From a checkpoint of a small mixture-of-experts model trained on Wikipedia: a softmax router.
Below are experts of layer 8 (counted from 0) of a mixture-of-experts language model. Rows are named router (the router's row for the expert) and show model dimensions 0-255. Each number is 50 + 15 x the weight over its row's rms, rounded and kept within 0 to 99.
After each expert's rows: a language model's description of what the expert responds to; "mostly gets" lists some tokens that are sent to it at least half of the time. This comes from a sample of Wikipedia text that the model never trained on.

# expert 8
router:48 49 58 71 47 61 49 49 44 58 30 68 51 57 59 56 30 58 58 38 36 17 60 53 48 53 32 52 61 28 66 57 40 72 50 36 63 66 56 44 33 39 61 35 31 56 37 52 33 54 58 60 73 71 36 40 50 29 41 58 42 55 40 92 50 63 75 58 58 46 43 73 46 46 44 58 94 40 40 37 60 48 46 51 36 64 47 59 44 54 24 50 65 41 63 67 70 34 43 37 49 45 50 54 49 56 71 40 69 49 62 54 32 00 58 66 32 46 74 52 30 80 43 43 46 54 77 49 37 51 59 57 74 48 24 54 67 20 70 60 56 62 35 40 35 50 45 61 47 44 40 59 39 42 50 23 38 54 48 62 59 61 46 58 65 60 33 65 59 58 31 40 75 31 56 34 52 41 53 13 42 44 07 51 51 35 36 64 76 38 62 31 49 51 72 90 39 48 56 35 54 38 41 50 55 24 06 67 71 54 47 62 52 48 38 59 71 54 73 16 35 52 49 38 38 46 42 47 22 48 52 49 92 45 49 75 25 51 81 69 67 38 48 57 33 44 35 62 69 45 44 45 45 29 63 55
Nationality and organization adjectives in sports biographies and names, such as American, National Basketball, Canadian Football, United States.
mostly gets: "American ", "United ", "World ", "States ", "National ", "British "

# expert 16
router:38 55 50 45 80 35 45 63 54 85 42 62 50 33 70 39 49 60 35 56 74 48 59 48 48 14 55 68 55 43 28 42 33 49 72 73 59 18 33 67 76 39 09 55 44 62 69 43 73 61 28 64 23 46 41 30 50 54 72 32 62 44 43 49 52 65 27 30 39 35 48 47 56 74 67 52 90 77 67 48 41 58 45 39 53 61 37 37 49 47 40 49 66 40 39 57 54 46 61 56 65 53 64 56 45 61 60 61 60 63 44 48 54 59 50 56 70 35 55 25 65 54 46 59 50 49 38 62 34 33 52 66 39 55 50 14 48 61 49 52 51 46 56 75 63 47 42 21 76 69 56 42 66 46 48 62 54 23 75 59 35 56 74 49 14 38 66 35 47 20 21 71 44 84 53 54 61 56 73 53 71 74 46 67 46 29 52 38 53 52 39 29 75 66 43 60 57 51 51 75 83 48 42 43 26 45 28 39 31 46 34 45 34 38 50 49 41 63 32 51 51 50 31 56 33 49 45 19 64 41 48 33 45 38 50 41 43 60 24 12 42 57 55 34 66 59 64 57 25 39 43 90 57 31 37 67
Last piece of a word or number right before a period, comma or line break, such as -ously, -ing, 1970s, Venezuela.
mostly gets: "ation", "season", "time", "tion", "States", "year"

# expert 7
router:47 36 55 50 38 67 72 42 46 30 52 35 65 64 61 39 49 41 50 35 43 44 15 62 34 39 40 66 46 52 68 49 41 42 55 49 45 35 50 63 62 54 76 28 83 51 45 53 51 63 44 52 43 39 39 44 54 50 35 58 60 30 59 46 71 38 39 48 28 48 51 29 38 57 55 14 30 85 75 57 75 53 34 70 32 58 70 23 54 60 44 64 48 65 52 38 87 59 49 54 51 44 50 47 29 58 26 68 48 38 51 54 79 40 53 31 45 36 37 25 77 51 45 45 46 42 60 42 42 75 58 58 58 63 54 20 25 69 75 35 64 77 63 38 72 51 37 34 47 51 63 44 50 52 63 64 56 41 68 75 44 39 97 48 60 61 48 65 54 69 75 44 25 56 38 56 65 29 78 48 49 70 51 49 41 77 70 42 49 36 27 22 41 59 26 41 55 33 49 35 58 66 55 63 58 36 47 64 28 77 57 62 36 64 72 36 51 62 29 53 80 40 46 58 47 85 51 72 64 33 63 24 61 55 56 32 67 49 21 29 59 62 62 65 29 54 61 43 48 52 47 41 55 11 44 18
Periods, quotation marks, apostrophes, closing parentheses and semicolons ending sentences or quotes, including the possessive or contraction apostrophe in King's, they've.
mostly gets: "\"", ",", "). ", ";", "\". ", ")."

# expert 15
router:37 45 25 45 53 29 51 38 70 60 72 59 59 63 29 56 57 76 81 59 56 76 78 67 63 31 40 51 73 49 33 33 49 39 56 43 59 77 45 21 51 58 56 65 52 61 16 33 63 61 63 47 60 67 37 45 56 35 48 52 45 45 38 68 47 38 50 31 53 54 43 15 38 30 24 57 77 46 48 64 46 59 56 45 61 56 61 31 60 65 70 47 30 38 34 61 47 43 39 51 60 73 27 26 63 32 61 48 73 76 67 31 49 07 59 69 37 69 37 77 83 59 58 42 67 40 56 68 48 34 25 38 42 46 31 45 66 30 46 67 58 36 53 42 60 75 77 39 64 59 70 52 52 41 43 54 60 43 18 49 60 57 43 60 58 60 53 61 41 32 42 60 53 79 33 31 50 65 45 31 41 54 42 29 30 54 30 40 41 50 76 46 53 36 78 42 59 49 19 65 64 22 45 31 55 74 33 55 61 34 39 41 47 28 38 28 61 40 63 61 47 53 61 59 39 50 44 53 46 31 39 60 47 32 50 72 34 48 50 45 74 59 83 43 61 45 49 99 35 48 70 60 53 40 42 58
Field labels and header cells in infoboxes, election and squad tables, such as Website, Location, Preceded by, DF, Registered electors.
mostly gets: "List ", "Preceded ", "Succeeded ", "Date ", "MF ", "Species"

# expert 5
router:49 56 48 30 51 13 48 61 40 57 43 59 34 41 54 56 68 48 61 50 56 48 41 52 28 61 37 26 45 79 46 20 47 49 31 52 24 43 57 35 47 47 43 70 51 62 26 49 31 17 48 25 52 67 60 52 55 72 59 76 62 35 59 32 57 50 73 49 61 58 57 51 39 45 46 64 55 75 53 40 69 48 67 40 60 51 80 41 27 56 43 76 40 65 70 23 34 57 51 51 64 54 46 56 66 48 49 41 47 52 58 41 45 50 36 27 52 52 57 76 31 46 55 67 41 37 47 54 55 44 54 73 34 77 29 22 48 58 21 35 58 70 65 62 64 29 64 62 40 65 30 45 61 63 58 44 26 66 36 86 53 36 37 44 54 34 57 47 43 36 73 68 50 21 48 88 37 32 58 69 57 45 75 60 26 50 39 29 57 67 08 51 76 68 40 62 47 27 54 50 41 47 57 65 66 88 85 51 47 78 70 49 37 61 42 79 43 50 19 82 46 35 55 46 55 22 42 32 49 25 54 51 55 59 67 36 53 29 45 62 57 63 65 45 55 47 61 59 27 49 38 53 52 27 49 18
Line breaks ending list or table rows, plus negation, degree words and prefixes before adjectives, such as not, also, most, un-, dis-.
mostly gets: "also ", "not ", "such ", "most ", "some ", "many "

# expert 4
router:62 52 43 67 45 65 65 58 25 40 82 53 43 63 26 52 66 83 60 77 27 30 61 67 44 59 61 53 49 79 62 65 58 45 37 54 55 66 44 51 28 38 81 54 25 33 68 63 34 46 56 39 44 60 44 54 54 53 44 56 42 48 38 53 31 59 30 51 43 35 75 35 36 67 49 38 54 50 26 62 41 11 36 45 61 52 49 56 57 63 21 71 28 54 77 23 36 46 61 74 59 52 32 63 42 42 57 37 40 35 35 83 56 25 57 27 63 45 49 27 64 45 50 39 55 48 33 58 49 57 12 43 64 50 56 44 56 64 19 65 35 54 28 64 45 45 33 31 34 53 40 42 47 55 65 28 58 68 46 26 53 38 29 38 64 70 42 32 24 76 71 24 54 71 45 47 77 63 48 69 51 34 48 67 58 60 48 48 39 40 53 66 58 62 18 68 51 53 32 43 47 75 52 74 63 36 60 60 33 37 58 46 52 69 21 65 42 55 63 54 54 49 35 30 44 42 81 59 58 50 39 43 68 45 72 53 41 39 31 79 30 48 35 86 57 31 37 21 42 52 56 34 61 86 52 48
Mostly the and The after prepositions, plus this, that, these, which and its opening a noun phrase.
mostly gets: "the ", "The ", "this ", "that ", "This ", "these "

# expert 23
router:39 22 55 79 58 67 38 46 45 44 58 69 47 42 48 62 72 76 77 29 56 53 19 57 53 39 66 61 41 69 60 63 51 71 27 52 62 20 50 52 20 26 69 70 40 22 20 50 65 39 49 80 43 50 62 27 40 82 30 22 60 22 34 36 49 65 57 27 48 54 37 60 73 60 55 58 49 44 43 16 71 35 69 28 43 30 32 54 49 47 36 62 40 23 56 49 45 43 49 45 28 50 48 61 41 30 38 48 55 57 59 34 31 48 60 30 35 54 55 60 23 44 76 62 54 49 45 53 59 80 57 49 78 49 84 68 39 46 54 52 46 61 40 38 65 46 82 72 36 67 23 79 44 59 59 44 42 77 36 57 37 33 37 43 62 59 58 44 34 82 52 39 33 27 76 28 42 54 52 41 72 45 39 62 36 52 71 56 53 36 56 63 39 42 82 31 47 49 71 34 44 70 36 57 48 68 44 44 65 56 75 56 41 60 57 44 59 33 41 58 44 33 56 36 53 41 53 69 52 65 68 33 20 41 39 67 27 61 34 71 53 54 57 42 65 29 43 60 45 68 44 50 64 73 68 52
Pronouns he/she, and, who, and was right after a person's name in biographies, such as was born, He was, who served.
mostly gets: "He ", "She ", "she ", "he ", "who ", "father "

# expert 20
router:83 63 54 60 34 67 66 59 67 28 57 93 50 48 51 58 49 54 60 72 61 81 26 60 50 94 61 62 57 68 55 45 42 25 28 37 76 42 46 67 35 65 74 55 38 57 58 54 74 38 25 54 38 51 46 28 47 42 56 64 38 48 50 76 45 43 26 50 25 29 52 70 54 49 62 45 21 66 43 53 47 62 70 63 30 38 77 41 65 40 51 14 30 46 58 51 26 71 50 55 31 54 60 25 76 15 38 54 55 42 58 55 51 64 39 23 58 49 65 25 48 52 48 41 74 57 36 31 52 45 31 43 49 22 39 62 31 37 72 36 68 68 41 44 42 27 34 61 58 38 49 59 54 55 49 58 79 51 37 28 35 58 17 64 37 69 53 54 57 50 56 50 49 63 54 57 31 37 47 80 29 36 36 21 32 44 60 78 29 40 39 60 56 56 33 26 52 47 67 63 45 69 79 51 74 57 54 56 55 44 60 49 70 56 68 35 55 41 49 45 38 73 54 41 56 64 49 53 47 88 40 41 48 48 57 59 86 53 57 42 20 60 65 66 44 56 49 43 42 67 38 26 61 49 58 52
Opening parentheses and brackets after names or in tables, as in (from Dinamo Zagreb), (NED), plus first cell values.
mostly gets: "(", "[", "|", "{", "Sch", "Mc"

# expert 12
router:63 49 51 31 45 37 54 41 66 57 32 33 71 65 71 41 21 65 18 47 43 80 49 55 63 63 49 40 70 28 42 56 61 16 66 53 59 50 40 45 69 52 66 40 76 62 72 54 56 50 47 46 30 28 36 38 69 54 74 13 80 61 33 36 82 40 46 69 46 39 31 64 59 72 35 22 47 83 41 44 67 70 62 30 45 62 38 45 75 43 54 22 50 57 57 65 59 75 56 70 36 73 45 40 43 36 56 39 19 29 56 26 64 53 47 52 51 64 32 39 70 25 47 33 64 62 61 45 46 41 43 44 36 45 37 31 64 54 62 53 71 49 74 80 62 62 49 31 61 55 60 63 51 52 76 59 65 50 66 67 52 31 71 67 15 42 52 35 55 52 36 47 54 44 42 60 69 59 57 28 61 48 14 63 40 32 63 58 54 38 39 36 61 24 56 70 34 54 41 27 54 39 84 22 57 10 67 51 48 38 53 43 56 42 49 30 43 22 68 45 36 68 34 26 53 68 44 36 37 64 61 28 57 51 61 42 56 53 62 35 44 46 52 35 43 72 67 47 53 42 42 45 55 59 39 32
Caps abbreviations, country codes, symbols and LaTeX or phonetic pieces, such as SYR, RCH, _ , &, °, $.
mostly gets: "_", "&", "_{", "UTC", "AR", "II"

# expert 11
router:34 63 56 38 37 27 40 47 61 44 84 23 63 49 66 66 66 54 49 44 39 65 34 65 58 45 44 35 45 59 65 52 69 34 24 51 60 75 69 58 47 63 11 54 70 26 78 71 54 59 55 55 52 56 51 77 44 47 56 73 47 50 53 35 55 64 67 51 39 33 68 51 58 63 34 79 64 47 44 55 77 42 32 29 27 53 55 40 04 38 41 55 48 33 68 45 64 21 75 34 33 38 72 64 59 37 42 49 43 54 67 52 41 37 60 37 62 62 68 57 33 39 66 43 34 34 49 45 22 80 72 32 50 77 64 75 55 34 43 27 56 51 46 39 17 41 45 74 22 45 45 65 54 45 49 45 26 64 53 47 41 44 45 70 72 55 47 35 52 56 68 66 25 49 62 32 48 64 26 50 60 49 11 34 47 39 36 26 58 60 58 76 17 69 35 80 48 38 33 31 55 57 35 52 67 23 53 57 34 58 68 72 57 33 46 78 63 48 42 49 49 33 74 62 39 34 60 50 33 49 38 53 51 37 53 58 48 46 70 73 42 37 41 40 65 39 48 27 62 47 37 54 36 48 71 71
Nouns and determiners after his/her/their in biographies and music articles, such as debut, album, wife, song, the.
mostly gets: "his ", "her ", "His ", "album ", "You ", "song "

# expert 18
router:68 73 41 58 52 66 42 46 46 30 48 61 48 75 48 55 33 54 44 44 50 77 51 57 67 71 68 59 32 67 49 74 24 64 52 53 54 06 66 67 68 34 58 48 55 47 59 62 34 45 98 46 26 50 71 43 67 46 61 59 66 58 62 52 59 51 42 61 34 55 23 60 45 52 52 37 23 34 49 74 21 48 71 78 49 42 25 41 65 64 52 46 50 35 65 37 21 56 34 77 49 46 53 47 70 19 25 72 39 35 26 70 69 49 34 69 53 64 54 50 60 41 37 31 38 57 27 49 40 48 44 46 34 32 47 85 59 58 35 59 44 33 73 73 45 24 42 51 18 35 37 43 43 57 61 30 49 59 41 87 56 17 72 43 58 58 44 46 61 74 53 52 41 66 53 76 35 57 21 57 54 37 71 43 56 60 73 74 46 41 24 46 48 74 37 57 40 62 62 60 70 43 67 38 47 50 59 67 50 40 32 30 73 50 45 52 48 74 73 45 41 76 65 41 29 64 68 51 67 47 37 53 68 35 41 32 54 50 71 54 45 61 34 70 51 58 53 65 36 43 37 31 39 76 43 60
Pipe separators between cells in wiki tables of sports results, standings and climate data, plus some modals like should, must.
mostly gets: "| ", "Tach", "should ", "must ", "SR ", "moved "

# expert 21
router:57 03 63 36 39 70 39 47 62 43 43 31 69 38 46 34 32 20 59 68 30 50 30 49 46 71 50 45 36 40 50 43 19 33 13 61 48 40 63 49 61 49 70 74 51 53 52 62 25 53 27 60 32 53 54 31 41 68 42 50 67 43 67 63 51 57 63 79 65 36 54 71 77 78 67 48 20 39 47 41 53 36 26 68 49 52 54 62 55 60 46 69 86 57 59 57 35 66 45 58 29 40 58 29 63 54 49 42 44 66 42 45 72 21 33 60 62 82 40 24 51 48 47 44 52 46 57 36 51 68 30 44 56 46 53 87 45 53 73 40 71 70 49 84 50 62 34 63 67 41 71 49 60 40 75 69 64 66 65 20 52 40 31 44 33 46 54 43 42 58 77 42 51 62 36 64 32 51 36 87 39 52 36 32 59 21 48 81 62 56 31 48 41 51 37 24 36 63 57 35 62 53 37 81 73 46 48 53 61 46 67 45 40 57 56 48 60 54 47 43 61 36 65 48 77 70 54 46 57 60 49 39 68 54 50 63 54 45 32 68 54 62 52 16 53 36 51 31 43 68 40 46 53 16 47 75
Commas, colons and semicolons after words, especially infobox label colons and clause commas before and, which, including; such as Citizenship:, Pradesh,.
mostly gets: "), ", ", ", "\", ", "); ", ": ", "., "

# expert 1
router:45 76 35 44 34 68 47 36 70 36 61 39 33 33 35 49 48 55 43 72 71 49 72 12 63 30 46 32 25 51 61 47 34 51 44 49 51 44 42 47 60 56 48 48 52 33 42 36 48 42 68 56 58 54 72 60 54 58 89 42 39 50 55 44 56 50 21 66 33 42 42 34 84 44 59 57 42 77 35 63 63 72 72 56 46 31 47 79 48 42 60 19 65 75 60 81 39 40 78 40 70 52 35 68 43 35 29 31 70 43 36 43 81 13 54 51 46 54 52 54 35 44 38 48 59 45 55 37 54 42 35 45 47 33 42 31 48 24 48 78 61 52 62 58 66 53 56 63 09 42 53 50 47 52 63 55 78 54 38 41 30 48 61 44 47 57 52 59 78 86 34 58 63 84 58 38 30 36 50 34 34 26 40 17 62 48 54 40 73 65 82 51 63 39 36 24 73 37 48 45 48 28 59 57 55 45 54 55 48 54 49 62 69 70 31 41 51 38 40 52 21 67 44 53 29 81 52 62 67 46 61 74 51 29 51 47 54 36 30 80 56 53 41 40 48 55 57 72 42 46 48 51 86 71 75 46
Year-prefix pieces and month names in dates, plus line-starting dashes in infobox lists and score en dashes, such as 201, September, 5–3.
mostly gets: "201", "199", "202", "197", "194", "200"

# expert 13
router:48 49 49 50 55 55 48 23 40 50 21 49 52 70 48 60 49 37 60 36 34 45 49 39 69 77 63 51 57 22 34 72 58 84 57 50 48 46 47 32 18 48 52 12 42 67 46 56 47 30 69 41 55 41 39 64 73 50 45 37 52 86 51 49 69 73 68 58 57 47 45 49 41 42 49 77 82 24 31 68 38 59 39 72 52 84 23 38 30 55 46 49 46 44 59 68 38 41 39 33 46 47 43 39 38 28 69 40 35 32 53 61 29 20 46 84 16 64 43 58 61 61 38 49 75 71 76 56 49 58 79 46 38 37 30 72 63 16 50 82 46 75 29 41 38 37 51 60 64 52 38 53 69 34 56 45 41 53 48 28 41 36 58 38 80 54 47 56 46 53 31 49 64 43 40 31 70 66 29 57 47 46 51 44 43 63 71 66 66 31 51 61 39 28 71 54 51 25 45 41 70 33 45 38 54 44 55 53 67 54 32 33 28 32 47 68 42 49 57 77 55 55 42 42 43 40 45 52 37 53 54 61 42 27 60 80 39 46 93 29 68 48 59 48 53 46 23 60 59 27 77 61 36 38 36 57
Noun endings and count or unit nouns after numbers or adjectives, such as -ations, people, km, villages, units, methods.
mostly gets: "ations ", "people ", "tions ", "system ", "km ", "000 "

# expert 6
router:41 60 54 39 56 44 39 45 09 47 34 62 56 37 52 33 56 65 41 30 54 43 52 61 67 69 36 37 55 60 56 55 65 62 44 77 37 55 55 65 45 24 39 63 38 75 67 43 69 48 44 56 48 36 58 45 35 42 29 47 40 49 56 53 72 18 18 75 41 32 58 33 38 53 41 61 46 58 97 55 33 20 33 62 53 50 26 70 54 79 35 45 24 41 46 39 40 75 53 72 12 40 66 44 63 53 43 46 53 59 46 58 53 80 60 35 41 64 52 20 45 66 68 72 55 64 56 47 47 51 36 40 88 57 38 44 69 59 57 41 37 31 32 66 44 59 31 48 53 27 70 33 32 36 50 67 68 33 48 65 82 38 48 30 58 28 52 67 49 34 59 57 54 10 62 36 31 64 72 57 55 25 67 59 70 55 56 48 29 77 67 57 57 64 48 41 38 60 57 42 55 33 39 59 49 65 31 40 62 47 49 46 19 51 32 60 65 43 64 67 30 74 40 73 77 36 36 55 36 78 28 54 18 71 33 56 51 52 33 67 42 67 42 60 48 34 42 53 36 53 31 35 29 57 42 51
Short mid-word consonant fragments inside Slavic, German or other foreign surnames and place names, such as ch, ov, ag, z.
mostly gets: "ik", "ov", "ig", "ag", "av", "z"

# expert 10
router:48 43 49 65 43 61 63 50 48 45 59 38 53 29 45 59 43 14 83 60 58 66 60 51 44 70 67 34 27 50 48 47 45 42 56 20 38 56 90 47 42 70 31 34 28 35 49 54 53 32 53 53 67 46 39 47 42 39 61 52 30 65 73 51 14 35 68 25 37 62 70 50 50 82 34 58 27 49 25 21 41 18 33 57 61 41 50 70 64 66 53 72 52 50 33 33 46 62 60 28 51 47 58 41 54 84 63 51 34 75 57 38 38 26 58 62 65 33 29 52 46 69 33 59 22 28 64 58 45 36 41 75 56 56 91 91 52 71 53 37 23 39 48 40 47 49 50 51 72 50 49 38 51 62 53 68 32 39 39 45 37 62 42 44 51 35 41 54 53 73 78 59 49 32 71 72 66 53 37 67 39 87 44 32 67 64 62 39 59 45 67 46 55 52 44 28 60 62 53 63 25 58 57 47 45 33 43 40 43 47 45 52 75 51 43 47 44 58 54 50 53 51 35 45 42 39 60 77 45 45 57 65 25 75 48 34 88 57 36 64 26 32 39 51 78 62 46 42 62 76 48 27 54 82 51 60
Prepositions following a noun or verb and introducing a phrase, such as of, in, to, at, for, from.
mostly gets: "for ", "from ", "In ", "On ", "after ", "with "

# expert 9
router:58 28 42 57 23 70 51 54 49 25 52 50 54 43 49 50 64 27 34 51 40 45 23 41 51 40 48 46 32 68 54 59 24 31 73 42 55 45 53 37 43 79 50 37 74 53 45 46 64 72 68 45 32 40 30 49 66 61 51 67 35 45 66 52 56 37 62 74 48 52 35 49 58 22 70 16 36 73 68 61 44 71 34 52 50 62 77 33 54 63 51 28 44 71 84 41 77 55 45 49 91 75 60 36 49 95 70 67 47 41 48 57 76 17 19 48 26 48 50 19 53 40 57 63 51 45 41 82 63 73 64 58 81 62 41 14 30 63 61 34 29 51 33 57 37 44 36 53 50 33 48 48 57 45 67 53 64 42 52 49 38 62 66 50 49 58 51 35 51 53 70 38 44 64 38 39 50 53 75 47 04 54 49 62 42 63 39 33 51 48 31 65 69 48 57 41 24 41 65 60 44 68 59 43 38 57 57 59 23 32 53 53 45 70 69 47 56 36 64 49 53 27 39 56 45 66 48 66 81 62 49 34 58 54 63 26 54 48 41 44 40 52 59 78 30 41 46 80 62 44 46 43 56 60 37 18
Paragraph breaks and the == / === markers around Wikipedia section titles, such as ==Background==, ===1952===, and breaks before new paragraphs.
mostly gets: "\n\n", "==", "===", "=", "== ", "=== "

# expert 2
router:49 58 66 55 39 54 48 47 24 53 17 50 52 65 40 66 59 41 58 57 39 37 62 20 57 52 78 51 61 25 56 66 62 95 50 30 35 55 43 28 42 27 52 20 25 48 41 59 45 60 82 45 78 49 34 62 30 56 20 45 50 70 58 74 71 60 56 58 52 48 48 55 74 38 61 67 64 24 27 81 54 59 25 52 30 48 48 49 43 46 20 64 52 43 61 77 57 39 42 42 33 44 23 39 68 42 50 64 52 30 59 49 47 34 33 58 28 59 62 63 33 55 30 46 37 68 68 45 53 69 40 53 60 48 61 87 62 22 71 55 36 79 30 27 33 43 63 62 59 46 28 35 48 31 48 37 41 51 53 38 53 43 48 60 62 28 52 60 46 55 37 31 56 52 37 41 90 43 43 33 41 62 46 49 50 73 36 64 64 49 65 47 25 60 72 67 54 59 44 31 74 44 47 55 33 53 26 85 70 50 57 48 49 58 50 41 73 34 44 67 42 31 56 27 58 30 61 71 17 55 50 59 73 39 39 63 37 55 55 69 66 42 28 63 35 55 47 39 70 36 63 54 28 39 80 62
Final piece of a person, place or team name just before a pipe, parenthesis or dash, as in Damasc-us, Nakamura, Vid-uka.
mostly gets: "\" ", "ley ", "York ", "ai ", "Cup ", "ov "

# expert 22
router:34 66 48 49 73 58 44 56 29 69 59 44 45 50 46 52 59 37 44 46 52 29 61 72 42 35 50 63 58 55 62 59 66 33 70 57 37 49 43 76 44 47 75 38 55 43 63 34 44 60 37 36 50 24 74 61 30 27 24 68 56 32 34 58 36 35 15 67 57 86 22 61 58 45 47 37 76 21 57 50 43 64 30 46 49 29 40 73 79 21 52 28 27 49 34 68 62 52 68 63 58 33 64 62 43 49 24 49 55 36 45 66 72 79 56 24 73 69 31 51 36 28 49 33 45 35 67 33 60 46 47 43 24 19 70 44 55 63 38 54 59 33 82 62 34 56 70 70 64 70 59 65 55 60 38 55 48 45 71 55 44 71 30 66 31 44 54 50 36 35 60 32 48 57 51 25 26 40 66 51 55 60 81 71 68 32 39 45 41 67 53 61 43 54 37 55 34 70 62 44 43 62 71 29 53 67 53 28 53 54 58 49 40 33 45 63 11 79 31 46 62 74 58 45 59 52 59 46 30 60 24 58 27 60 44 62 26 69 50 47 45 28 58 57 55 47 58 50 81 50 51 34 41 71 30 38
Pieces of Spanish, French, Italian and Romanian names and titles, including accented letters and de, La, San, as Vélez, Espérance.
mostly gets: "é", "á", "La ", "San ", "í", "io"

# expert 14
router:59 55 40 41 35 59 53 61 64 31 60 31 38 83 48 66 51 79 38 36 31 35 43 52 49 42 36 65 61 69 53 58 35 52 41 59 66 73 38 49 38 38 24 63 67 55 55 55 38 40 39 30 40 43 34 59 44 56 56 66 60 56 34 39 46 38 54 60 63 62 66 74 17 53 42 31 58 60 83 52 64 22 52 49 58 62 48 41 19 42 63 44 40 65 19 27 57 17 11 78 53 62 73 56 31 64 41 47 72 69 38 58 47 60 81 64 54 47 51 58 40 47 43 50 70 63 44 50 59 74 52 37 63 68 26 63 48 58 29 56 43 58 48 59 41 60 18 58 32 42 43 65 22 60 49 45 57 46 46 35 54 68 46 33 36 73 39 72 52 43 37 57 39 46 64 46 31 53 61 59 61 52 78 49 52 55 72 64 33 26 31 56 51 30 60 77 52 31 53 39 11 82 53 69 66 64 68 25 34 51 43 49 34 58 43 61 51 71 54 53 63 44 19 80 28 25 58 36 71 50 64 39 35 29 54 46 95 49 65 45 63 61 62 27 49 23 42 31 57 27 41 41 55 67 34 44
Indefinite articles and quantifiers like a, an, another, two, several, plus first pieces of nouns after them, as g-abled.
mostly gets: "another ", "/", "several ", "largest ", "Sc", "two "

# expert 0
router:57 55 70 60 53 47 35 71 40 50 57 53 51 71 35 57 48 60 44 44 73 52 76 27 66 63 65 66 58 38 56 48 63 44 54 35 36 52 55 40 23 47 56 67 45 25 79 58 12 42 64 53 28 72 55 70 61 48 49 26 43 58 49 33 39 55 37 72 48 47 61 47 39 26 78 46 84 65 46 68 34 51 51 51 37 30 38 64 61 46 90 51 71 54 55 39 21 42 43 53 39 36 80 64 71 47 67 36 20 58 45 68 26 36 80 49 74 35 80 78 41 33 40 61 57 61 25 36 72 10 70 23 50 81 41 28 55 52 49 59 45 24 28 45 23 43 48 51 49 49 61 66 69 40 35 27 28 72 61 56 35 31 19 45 63 55 51 17 22 37 53 31 36 35 32 39 46 36 36 45 44 21 57 55 34 42 52 78 47 52 49 35 45 41 43 51 34 45 40 60 59 45 52 62 53 50 29 83 53 81 67 49 49 44 71 44 55 58 43 26 56 41 46 50 60 57 63 71 46 48 50 62 43 57 57 63 46 20 57 53 41 66 46 73 68 53 48 48 54 56 29 42 59 58 47 65
First word of multiword proper names, mostly places and institutions, such as New (World, York), South, North, Red, St, University.
mostly gets: "New ", "Red ", "Old ", "First ", "San ", "North "

# expert 17
router:50 78 71 35 58 32 51 37 52 49 40 49 38 45 52 10 52 47 33 47 68 42 46 68 51 28 60 53 67 38 31 36 92 52 86 67 67 70 35 58 80 40 36 88 51 63 59 42 53 43 29 51 66 63 63 43 51 44 42 41 42 55 36 33 41 50 44 60 70 51 36 40 45 25 48 52 79 42 56 37 39 62 70 37 42 34 37 46 68 26 41 48 64 51 39 37 52 70 48 52 35 49 41 44 46 48 29 53 47 15 66 33 46 66 48 65 71 28 66 64 64 44 74 54 25 48 30 51 47 36 46 45 47 47 66 52 49 70 51 35 46 17 41 26 61 70 21 36 44 55 64 31 51 40 23 39 56 37 66 46 68 68 80 62 44 59 56 57 73 39 27 51 78 61 39 75 48 47 64 45 62 50 52 80 66 59 33 38 39 48 76 45 26 70 54 57 51 81 58 73 39 48 45 33 18 62 53 26 43 61 39 48 47 47 46 39 60 38 60 30 50 47 51 49 77 45 30 11 64 61 45 65 62 72 23 39 28 56 04 32 50 47 42 43 36 65 55 38 70 48 67 51 39 41 67 53
Middle syllables of South Asian, Arabic, Slavic and other non-English names and places, such as -har in Sanghar, -rish in Balakrishnan.
mostly gets: "ah", "ik", "Man", "ay", "ish", "iy"

# expert 3
router:47 35 45 57 53 31 59 71 61 62 49 63 58 35 55 72 45 43 52 35 42 58 57 67 34 58 41 53 27 37 43 40 40 33 39 29 60 56 68 36 55 56 58 45 43 52 36 47 32 58 57 62 59 44 59 60 52 59 63 72 36 76 62 34 56 48 83 05 55 58 50 64 38 47 51 36 51 08 28 65 34 42 54 55 54 55 64 42 46 56 61 68 63 45 33 48 50 55 49 34 56 49 60 50 30 70 69 41 56 58 67 48 32 01 43 46 30 61 40 70 34 68 46 65 18 49 41 63 39 38 74 37 48 55 37 82 45 37 32 55 47 55 67 55 55 45 78 43 51 63 51 34 43 79 52 69 43 33 22 50 50 52 38 63 79 39 44 41 52 48 48 65 56 34 76 65 55 59 24 42 38 58 35 28 32 52 72 33 34 77 59 42 59 40 61 24 77 45 48 74 16 49 43 38 42 38 91 45 63 37 32 55 84 49 28 42 29 42 63 44 60 60 58 58 43 50 33 51 58 32 72 74 35 83 76 21 78 45 49 61 48 35 32 38 51 61 71 64 25 77 36 36 38 64 45 79
Main verbs and auxiliaries that carry a clause forward, often in sports and statistics prose, such as has, played, won, earned, with.
mostly gets: "have ", "had ", "has ", "played ", "made ", "began "

# expert 19
router:73 40 40 36 41 52 53 43 45 73 95 57 47 31 41 64 52 46 50 51 64 54 32 30 38 34 35 35 65 45 33 65 58 38 64 75 19 51 27 64 52 73 48 54 53 54 55 28 72 40 46 65 31 52 38 41 65 50 47 26 66 42 26 63 25 69 55 47 73 63 49 61 38 45 63 54 81 28 41 43 31 69 53 62 69 52 43 41 34 60 45 44 33 35 62 39 33 58 49 62 71 49 44 67 63 50 40 44 49 56 42 78 40 74 44 76 55 26 57 37 47 31 44 57 82 62 23 34 62 38 37 63 15 42 65 21 27 52 18 32 56 53 59 68 52 59 52 36 64 26 52 83 57 48 31 28 61 53 68 65 47 37 59 20 39 45 52 38 51 46 30 63 53 57 35 56 38 36 41 75 67 40 84 60 49 32 34 56 46 40 16 71 50 30 48 51 41 62 48 57 54 54 52 46 72 70 69 31 66 43 21 44 47 44 75 61 30 70 59 54 54 63 42 75 77 15 49 35 45 30 63 40 49 32 60 49 43 55 40 21 47 56 34 57 51 57 55 63 87 54 54 77 44 57 25 49
Single letters and short syllables inside words, math subscripts and coordinates, such as i in ubiquitous, li in liver, k in LaTeX.
mostly gets: "i", "ro", "ari", "co", "si", "о"